config = dict(
    hidden_size=128,
    d_expert=64,
    d_shared_expert=64,
    moe_layers=[0, 1, 2, 3, 4, 5, 6, 7, 8],
    router_score='softmax',
    normalize_top_k=True,
    router_z_loss=0.0001,
    shared_expert_gate=True,
    init_std_router=0.027,
    vocab_size=4096,
    norm='rmsnorm',
    tie_word_embeddings='early',
    optimizer='soap_variant',
    train_tokens=230300000,
    max_steps=9784,
)
Below are experts of layer 2 (counted from 0) of a mixture-of-experts language model. Rows are named router (the router's row for the expert) and show model dimensions 0-127. Each number is 128 + 32 x the weight over its row's rms, rounded and kept within 0 to 255. Numbers have three digits each.
After each expert's rows: "comes before" lists some tokens at least twice as common just after its tokens as in all text. This comes from a sample of Wikipedia text that the model never trained on. Tokens count by the router's weight.

# expert 48
router:137100184119096123101188106104139108109124177144123122087089092119104121138120141165153048108164104079111114145173130146153090098064091135172119070147093072069128139162085152136136127131122119193135088059154202080100094138158110122151148124152125121117099109137121105153132157126162083148060143113155138143149142138111176161098064149087132092169198106113125100069081119160082173140141
comes before: ",", " of", " and", ".", " in", ".\n\n"

# expert 23
router:169127122118104180114173151128098074089135137125112123131092089146138111183131167142067131223137127118120234159134148151151117104061062142158103114215129114080122079116098153159127149148093138114131157084143124153135127097139096175121122144084097136136068126134109020173140125116108107095111134138161125154159086130122139147115088142090126105138098123092084134164109156152123185142175
comes before: " and", " ", " which", " the", " but", " he"

# expert 44
router:083082163121142138107154160179097104155106160176103148074119124042116121136123139124101154131120124130082223155132173134130046123106079156099127090174137103106107163128073128180126136144181153118146160122126151210124100083157099087113168144106133045176118099104081085169116132136158101116106151152113126107138084110123150149137104129126139104170127164091113115168096138138106151108217
comes before: " the", " a", "==", "=", "===", "The"

# expert 10
router:156134131128091178108139130142118101067066129136145135118119124122148105135128179153085076163114099094111203154154129146151087055087099163138137085150095082064155118146133143190136171163121159181134153106102132164159104067115070136164110150124113078195099123074104092140152111127182106092025145132146179117139132142089130163083101147095146122139137131098123135113108158161131179082150
comes before: " the", " by", " to", " in", " a", " that"

# expert 37
router:110124145071065118104139107118121063113124161162169092117091097064099109156048148173119061137153122120129131169231169129200108115108097133157129113141127075104147169185128137099191139144114133129127125109141134136139106095096125121151145148086099096143124133105122095147096161135135101112051140176159134105170115131103182117070107176091079092121142112133134118120132120230123140145151
comes before: " to", " of", ",", " for", " in", " that"

# expert 50
router:147129147102069156080169152123125113129144165138195129096053141132129121165149147166106128190146088119121165113165223194176123116099058148122096114124152103144141126132113102134127113164100177156098094081144159112131119103158059109061151144112140124125053112112098078187185137108160093082101149150158120092163109129119126163107106107056121112140122172109109086109098110138125129149185
comes before: " The", "==", "The", " In", " He", "==="

# expert 47
router:130085169089076132067161111109141102095133167096127147136092107097125085113099140139125141161179104190109126111142123149178078116055095112188069088198156076100163105113132112101163132167122119148112091051140218134128120127134086162155161154124124106185135072090111095162135143139123105148083098173164104102147126113138153162107083121091153124196120128126108080110114126186102159157137
comes before: " |", ",", " of", "%", " |\n", "."

# expert 34
router:107088150133111129082144105137145131078124157162132104100127084137132079142091159142124143201200139095136139171166128173131063154087138185153102109180129100057151132102142151097150144185135137182136112101124140122125115108112098083144117115153119095088102118138110144141119161179139046121081154132222136112151103081179159176127094116090169073148194150101107132136101146192143173132149
comes before: ",", "s", " |", " (", "a", "\n"

# expert 63
router:130072152118160144101128103177091144078112126137137126102082141128166108184133188183142093149106099140087148148133165160174106119105097203149079102177146101134129085119140157126140123179088136146126145105138173133159123114160067188090167130154130127133087100090068129144117170123130087127074155164161172134180089113147170194057089123104119080154137142173127156145082174139054141136131
comes before: ",", " |", "\n", " (", "ia", "i"

# expert 8
router:109114160128116149112119141134079113120039106139165193119159108122142090114060178128079113140108112137139128157136156140230043141095066169145092072147098110129148141149043152155165165118135117134115167071110180188110089111147107123106127152070131105162150127138066128185147144126157105176081137149136133132126117084098127134114080150116157106155101170085133126130117142176112131119168
comes before: " the", " a", " as", " by", " an", " well"

# expert 6
router:146099155175127164105132091119123121100124208145112129110125097142128162106119165127102131131143130080066116158204140163122074105113064119127049129172133107135133147149119136149185144127122146105117125122150127155134098125168104175128120140081114102156091078145112123156110155141152091145077124177135152142198111173144194138122109105019157083146148196108085117104146107165067176163185
comes before: " of", ",", "\n", "==\n", " and", " in"

# expert 22
router:140132145113090141089100073111062085112111177133169094066086048122099136096165083122086175089158134152104184176163156145140087055098148115124092074133135073125148122126147107115169199109134167118154119093106184150157073123125085099086198154129092111090123101113080103180093145124130085131130087126169124132158133142115138144133086111086115104144172152112130073134122137157144105138167
comes before: "ed", "ing", "es", "al", "er", "ers"

# expert 45
router:143096145141088205084199126159141082101087160147182125118100112098153111116138136170135153183148071117136141121167163167091011131094073149129076130212156089102144151115121106149171133156105112113148180109128150104130100130122090145119122200161113113081134097119119080184122121087132135140123143135163117132182152093138187186098090114091148096123144108116128130154087097165118120145141
comes before: " |", " (", " |\n", "|", " –", " is"

# expert 55
router:149084155143114154113156112162116065086113156089120135112131072122144105176104127145136070228114108095084219153116149134114108112086100164159121134202096108098139118123050166166141164182125125136163148083122103164092104117132093156115148157086090091144103111130117059153101155115089112136087115134172115147141106143116138167131061137114136085172100145111138104126093157186090182123171
comes before: " ", " and", "000", " which", " but", " a"

# expert 19
router:102084168117124137084159130142074105123154145153114194068163097126123081079064143124086111110136114113136172104121207163144115116083097132090108095176093143131098136135071116170121145149121142133116102113115126108078099038134098125090140140158162081141111080085102066144140141117115100143097075202123142113156158113150154184072088091137100117191129139120142149149100156160108138116207
comes before: " the", " a", " his", " its", " this", " their"